config.yaml
num_hidden_layers: 11
hidden_size: 128
n_experts: 48
experts_per_token: 3
d_expert: 64
d_shared_expert: 64
hidden_act: "swiglu"
moe_layers: [1, 2, 3, 4, 5, 6, 7, 8, 9, 10]
router_score: "softmax"
normalize_top_k: false
routed_scale: 1.0
balance_loss: 0.0129
balance_bias: false
router_logit_norm: 2.0
n_groups: 8
groups_per_token: 4
init_std_router: 0.00816
lr_router: 0.00085
vocab_size: 6747
norm: "layernorm"
norm_eps: 1e-05
tie_word_embeddings: true
optimizer: "adamw"
learning_rate: 0.00268
beta1: 0.95
beta2: 0.95
max_grad_norm: 1.0
batch_tokens: 32768
max_seq_len: 512
train_tokens: 213800000
max_steps: 6525
dataset: "wikipedia_en"
Below are experts of layer 2 (counted from 0) of a mixture-of-experts language model. Rows are named router (the router's row for the expert), gate (a neuron's input weights, with its number), up (a neuron's input weights, with its number) and show model dimensions 32-63. Each number is 128 + 32 x the weight over its row's rms, rounded and kept within 0 to 255.
After each expert's rows: a language model's description of what the expert responds to. This comes from a sample of Wikipedia text that the model never trained on.

# expert 29
router [ 77 161 172  93 129 153  49 173 132 164 124  98 128 162 167 133 151 129 142 100 140  92 138 133 130  99  86 105 121 126 147  87]
gate0 [ 98 129  87 137 117 164 125 132 103 175 168 128  92 217  84  76 121 169  83 135 146 116 102  83  79 144 138 177 177 156 182  98]
up0 [107 105 104 148 126 146  87 117 114 194 156 149 115 182 109  83 118 205  60 142 140  95  84  95  96 145 156 162 169 150 175 105]
gate1 [107 115 154 126 169 124 125 146 124  92 144 152 126 175 183 174  38 118 139 180 199 139  87 178 126 130 164 170  70 116 185 154]
up1 [140 163 145 151 124 155 156 195  61 109 109 166 109 134 142 141 138 105 105 111 152 140 142 173  61 106  66 165  54 119 197 111]
It responds to: Table pipes, line breaks and numbers inside data rows, plus word-initial d or del pieces like d(ominated), d(owngraded), and de.

# expert 20
router [138 116  93 101 151 123 132 133 128 137 126 183  83 172 143 100  99  66  86 163 121 125 157 177 162 115 146 135 126 117  82 204]
gate0 [162 143  92  83 117  79  71 110 165  82 168  92 171  89 134 104 149 117  51  79 112 152 100 120 133 162  82 124  89 164 178 119]
up0 [ 91 114  85 132  65 117 112  66  87 111 150 133 119  92 136 101 116 117 114 126 135 139 121 139 176 171  90 189 142 123  77 133]
gate1 [123 146 147 173 135 117 163 101  83  79 130 138 102 140  76 154  95 143 185 167 122  79  89 136  75 137 167 147 113 129 128 126]
up1 [142  86 160 148 144  76 167 113  79 140 123 139  95 115  59 110 130 191 107  98 126 105 127 130 130 109 141 114 125 145 104 121]
It responds to: Prepositions and conjunctions introducing roles or clauses, especially as after served/known, for, with, into, after, when, where.

# expert 18
router [131 170 114 118 102 149  83 145  67 110 129 124  28 160 103 154 162 114 133 110 117 142 167 121 102 116 172 117  49 126 169 158]
gate0 [121 129 101  98 177 179 142  71 111  99 176 122 132  94 127  87 149 141 110 181 132  91 161 176 134 146 150 102 132 170 149  93]
up0 [184 146  84 118 100 123 157 172  48 162  81 116 105 151 111 126 104  88 143 118 130 173  92  73 169 145 102 152 132  87 122  72]
gate1 [ 85 108  97 131 171 155  37 147 129 156 138 114 154 150  83  96 134 181 132  74 229 109 112  94 159 145 129 146 115 118 114 185]
up1 [ 92 152 135 176 118  79 153 137 106  89 111 128  96 126 154 204  92  92 127 145  71 146 147 184 121 179  89  97 125 133 175 134]
It responds to: Final pieces completing a word, mostly adjective or noun endings like -al, -ist, -ism, -uel in Venezuelan, agonist.

# expert 6
router [155 175 147 132 117 128 114  94 143  70 128 184 154 119 134 178 171 127 168 116 167  65 117  94  86 168 128 118 101 174 103 159]
gate0 [ 96 176 150 145  87 159 147  93 153 130  92 123 110 116 127 161 118 148  79 129 123  98 115 160 186  54 173 158 174 173 117 129]
up0 [ 90 125 144 144  40 153 171 149 124  86 186 181 106  95 191 161 131 138 149 140 137 127 120  95 139  75 178  94 131  89 151 146]
gate1 [141 145 112 176 108 187 115 159  86 103  60  99 104 137  68 132 115  69 191 153 125 147 145 120 124 170  27 117 155 125 113 173]
up1 [128 147  97 149  94 161  90 169 106  91 115 119 113 188  75 116 135 129 163 176 134 129 120 157 104 138  75 131 151 188 143 149]
It responds to: Short word-internal pieces after a capital initial or syllable in names and words, e.g. L-eb-anese, spec-if-ically, M-ad-onna.

# expert 7
router [112 123 106 105 175 136  80  80 164 155 128 183 154 137 129 182 158 136 161  69 169 143 135 157 149  99  75 124 131  78 126 124]
gate0 [ 73 156 126 149 129 147 149 144  69 154 124 141 126 145 135 176  34 161 153 106 101 177 131 132 138 184 163 165 154  41 130 182]
up0 [114  75 126 108 149  82 160 124 139 177 155 106 136 103 133  85 187 133 111 169 118 110  91  93 135 106 125 138  87 211 107 144]
gate1 [ 82  95  90 195 125 136 171 111 110 146 135 132 151 100 153 158 134 130 165 127 146 176  94 172  52 119 156 106 135  75 109 190]
up1 [100 172  98 139  76 135 179 124 111 169 153 142 121 105 116 154 120  93 192  98 131 193  80 170  60 136 100 173 139  94 123 175]
It responds to: Full stops ending sentences, often with line breaks, plus closing quote or bracket combinations and semicolons, such as ., )., ".

# expert 42
router [129 113 165 128 123 104 153 175 115 135 136 166 111 101 160  92  92 126 112 123 150 164 146 147 158  87  47 104 160  57 151 118]
gate0 [134 103 152 124  98 138 105  98 160 136 102 112 107 118 126 109 127 151  99 127 142  76 155  81 157 163 120 146 133 137 101  89]
up0 [129 137 118 140 148 131 109 101 110 185 107 108 144 110 193 104 163 164 155 119 146  71 155 141 161  89 101  66  62 114 115 109]
gate1 [ 92  74 148  77  78 122  88 115 198 205 124  70 124 116 155 118 126 199 145 113 141  94 167 145 101 149 130 118 112 115  82 182]
up1 [125 130 132  56  96 136  64 104 129  85 163 120  36  97 145 107 155 109 129  82 131 124 147 102 150  72  96  87 118 105 161 119]
It responds to: The or a after prepositions or verbs, e.g. of the, before the, plus the byte after a coordinate slash and km superscripts.

# expert 35
router [ 73 105 176 119 154  80 119 121 153 164 133  96 156 162 189 164 132 129  96 116 147 137  90 182 162  60 119 141 157  87 150 105]
gate0 [ 78 158 100 147 158 169 146 117  72 118 124 148 137  99 116 134 137 176 116 141 168 153 176 119  94 159 140 119 139 101 110 133]
up0 [ 53 144 197  95 107 120 120  82 123 116 121 149  96 129 136  79 103 159  87 104 179 126 152 152 148 105 110 174 121 111 134 120]
gate1 [ 94 145 118 164  89 163 122 162 103  88  90  98 150 117 118 157 163 113 165 136  44 147 114 137 171 167 195 128 151  85 132 126]
up1 [ 98 151 172 132  97 111 144 118  98  64  90 117  90 115 144 158 112  61 169  96 130  99 138 144 188  93  84 180 137 142 138 139]
It responds to: The word " of" after type, rank, one, as, plus number words and digits in population, census and age figures.

# expert 12
router [ 98 142 114 146 129  67  98 157 183 127 135 135 150 128 148 104  62 127 100 129 124 196 159 155 167 103 103 148 150 109 145 142]
gate16 [122 103 109  79 120 184 174 123 109 116  66 150 159 111 150  92 139 141  95 138 123 121  75 173 104  99 123  77 142 130 161 159]
up16 [136 133  99 104  56 111 112 153 134 115 150 101 133  90  78  75 129 120 102 163  73  64 111  68 109 133 138 132 153 131 158  82]
gate17 [150  70 161 178 146 169 118  77 142 140  62 156 121 181 113 142 172 151 114 101 178  79 137 197 116 169 132  68 130 109 155 136]
up17 [109 193 131  44 127 135  81 114 167  75 129 128 146 184 148 182 106 170 150  91  98 148 151 162 124 134 150 129 130  54 124 113]
It responds to: In, This, It opening sentences or lines, in before nouns, articles the/a/an, and list-item hyphens or pipes in infoboxes and tables.

# expert 34
router [124 171 161  91 119  72 160 147 165 130 182 115  87 140 132 167 142 178 168  72 116 119 150 164 119 189  88 117  87  91  77  88]
gate0 [119 156 112 109 119 154 127 125 138 204 115 135 160 129 108 131 103 122 120 161 100 121 114 140  91 145 193  89 130  86 135 156]
up0 [107  79 128 138 123 125 100 176 169 187 116 134 174 182  98 174 100 168 176 139 119  99 125 128  55 143 125 115  74 186 150 129]
gate1 [ 79 161 133 102 130  91 192 107  95 174 134 135 151 108  96 154  72 167 145 191 145 163 181 104 126 111 117  80 158 139 155 142]
up1 [135 126 162 123 110 155 134 125 110  83 171 103 141  46  71 142 128 167 149 183 163 129 139 132 168 116 122 154 151 121 157 156]
It responds to: The Country field in infobox lists, plus was, had, who, to, would after subjects, and -ic/-ical endings.

# expert 24
router [170 106 116  94  77 112 189 136 101 165 171  98  90 124 122  80 101 143 116 201 119 122 156  92 143 158 158 108 115 131 104 115]
gate0 [ 86 163 195 131 161 138 130 111 151 126 124 158 130 122 159 100 118 174 112  65 137 178  85  74  91 119 109 135 171 106 152  95]
up0 [157  77 160 102 119  78 113  98 172 168 162  99 102 163 138 142 120 141 196 119 126  77  81 105  87 167 127 183 142 115 119 125]
gate1 [ 98 157 123 166 141 124 123 107 109 157 145  76 118 134  76 152  76  85 113 123  77  80 101 129 190 160 111 154 140 172 121 117]
up1 [176 161 143 147 103 160 136 144 167  80 125 120 164 175 125 141 151 141 142 110 183 186 145 153  58  80  84 164 148 100 141 145]
It responds to: Head nouns after the or a naming the article's subject: club, team, season, album, film, series, railway, company.

# expert 47
router [156 154  74  89  98 157 174 103 135 138 146 158 105 151 137 125 149 201 126 165  86 138 147 158 114 138 201  91  74 114 119 134]
gate0 [212 117 104 145 111 129 141 104  68 149 147 167 140 125 166 122 108 132 117 123  80 115 133 129 121 148 168 126 148  85 151 210]
up0 [ 95 125 113 122 182 134 145 182 164 109 131 144 147 130 127 162  70  95 150 138 117 152 122 111 147 107 115 187 122 158 103 135]
gate1 [155  82 163 159 132 140 106 105 145 148 124 168 158 174  88 123 151 173 132 209 122  91  89  75 142  99  53 135 118 172 181 110]
up1 [108  62 139 195 100 191 138  77 106  93 127 218 116 155 164 150 176 155 119 140 115 122 149  64  99 116  78 180 158 119 169 110]
It responds to: Frequent nouns and quantity words after articles or possessives, such as father, population, year, million, percent sign, plus instead and well.

# expert 23
router [131 172 166  81 181 104 110 110 141 107 130 162 101 108 164 164 160  98 128 126 108 102  91 134 133 147 138 136  75 142 123 137]
gate0 [165  75 145 122 154 189 133 130 114 162 156 130  67 153 144 103 158 138  66 151 180 147 131 186  90 129 136 109 127 150 147  90]
up0 [182 111 169  65 124 196 167 128 110 150 123 130  40 136 160  89 142 121 124 172 165 110 160 159 130 123 126 122 136 137 129 142]
gate1 [151 133 195  74 129  90 155 146 189  98 113  79 150 128 110 126 112  88 173 143  99 107 120 124 130 113 117 155 117 201 186  27]
up1 [175 129  76 171 129 160 105  73  68 113 136 137 107 115 144 119 103 110  95 116 118 154 116 135 161 138 117 137 123  96  55 137]
It responds to: Short vowel-consonant pieces inside words after a capital or first syllable, such as est, at, it, ap in question, poorest.

# expert 8
router [109  64 116  74 173 176 126 101 168 109 160 151 158  65 196 169 100 125 111 135 132  90  78 103 140  65  75  89 124 169 108 121]
gate0 [112  89 169  88 127 133  73 173 173 125 112 107 139 188 144  93 143 124  90 175 113 118 122 131 116 149 108 147 136 191 189 130]
up0 [ 76 146 146 128 143 146 158 167 114 108 142 124 145 158 121  91 150 117 135 167 168 149 129  21 173 101 117 157 136 122  49 107]
gate1 [156 103 145 119 115 152  74 165 171 140 122 111 173 178  90 134  29 192 162  99 141 111 141 140  97  90 112 176 151 132 171 141]
up1 [ 92 124 126 148 121 111 158 122  78 171  96 138  99  92 150  68 213  74  82 102 121 162 158 114 167 148 118  94 124  92 112 145]
It responds to: The article a right after an opening quote or parenthesis, first pieces of names and months (She, May, Ste), spaces before numbers.

# expert 11
router [109 144 145 128 199 148 100  96 113 121 127 152 137 177 115 176 139 155  91 151 119 142 169  60  86  80 160 111 102 131 124  92]
gate0 [122 107  98 139 162 101 112 133  98 127 143 113 128 148 155 100 149  76 102 136 175 124 105 143  96 148 132 166 125 145 106 126]
up0 [106 150 117 126  85 152 139 206  80 125 128 123 126  67 122 131  78 151 130 104 109 143 150 130 204 149 154 137 153 115 132 148]
gate1 [ 94 184 140 152  79 104 104 106 165 142 123 161 163 127  67 119 126 105 102 137 138 100 119 165 154 178  93 148 141 177 124 114]
up1 [133 122 132  54 104  84 122 202 124  91  98 114 111 159 163  98 108  86  94 114  83 165 137 129 172 164 146 158 114 135 179 168]
It responds to: Digits in years and coordinates, degree and minute marks, line breaks after list items, and the ==See also== heading closing marks.

# expert 41
router [152 103 149 126 156 153 118 135  88 105 166 160  81 104 170 163  88 114 134 110 155 110 143 108 165  86  70  90  89 139 162  86]
gate0 [ 93 178 118  85  94 134 108 139  91  98 134 145 149 126 118 115 158 121 106 168 113 147  89 133  93 167 113  85  78 255 131 124]
up0 [141 144 120 114 138 155 123 102 157 115  97 182 103 166 181 114 170  77 121 175 120 161 105 142 139 130 128 112 125 124 162 198]
gate1 [135 144 134 125 108  54 133 111 147 126 100  83 170 145  85 121 137 127 158 161 126 132  79 188 132 137 103 147 164 149 187 151]
up1 [ 79 137 136 174 135 117 153 188 135 103  49 166 103 176 141 127  99 100  97 170 128 165 112 164 156 122 113 120 116  87 174 161]
It responds to: Articles and single capitals like a, U, S, N, de, plus colons after Country, State or County in geographic infoboxes.

# expert 9
router [196 113 154  75 153 117 157 156 178  94 166 112 118  56  98  98 133  90 133 148 169 118 183 114 127 143  32 103 137 156 109 120]
gate0 [126 121 148 168 143 119  66 101  53 101 169 171 132  97 111 127 132 122 117  92 153 159 115 123 102 149 135 119 177 145 132 131]
up0 [150 147 151 135 167 115 124  91  94 118 206 153 148  54 115 143 159 132 100 139 132 145 125 157  86 117 111 112 137 141 126 101]
gate1 [134 106 159 128 110  98 172 142 165 194 167 166 117 161 113 116 117 118 170 182 119 101 168 164 145 126 114 158 199 148  89  94]
up1 [148 166 144 117 118 147 169 116 183  52 113 109 119 161 164  51  96 133 103 154  54 106 130 127 143 120 131 113  97  92 115  81]
It responds to: Table pipes, === subsection markers, line breaks and sentence-initial words after headings or breaks, such as She, On, In, See.

# expert 2
router [117 118 137 134 148 122 106 115 130  78 153 128 134 148 122 107 140 140  86  75 148 202 163 164 153  96  79 123 163 134 173 178]
gate0 [123 158 110 148 107 111 133 147 147  98 133  89 158 159  86 124 114 119 175  92 141 178  84 166 127 112 101 104 192 125 137 135]
up0 [128 104 178 134 108 126 102  52  84 130  93 159  73 175 147  79 144 145 111 154 107 129 134 119 154 157 149 117  86 138 116  84]
gate1 [133  81 111 166 153 187 105 103  99 155 146 121 142 138 129 114 214 117  90 120 149  97  99 111  20 115 157 109 115 142 102 102]
up1 [132  90  10 155 118 161 169 103 111  99  76  73 140 153 171 141 171  90 119 131  95 147 138 152  72 124 203  80  79  47 139 120]
It responds to: Prepositions like by, at, in, with, from right after past participles or verbs, e.g. narrated by, succeeded by, worked at.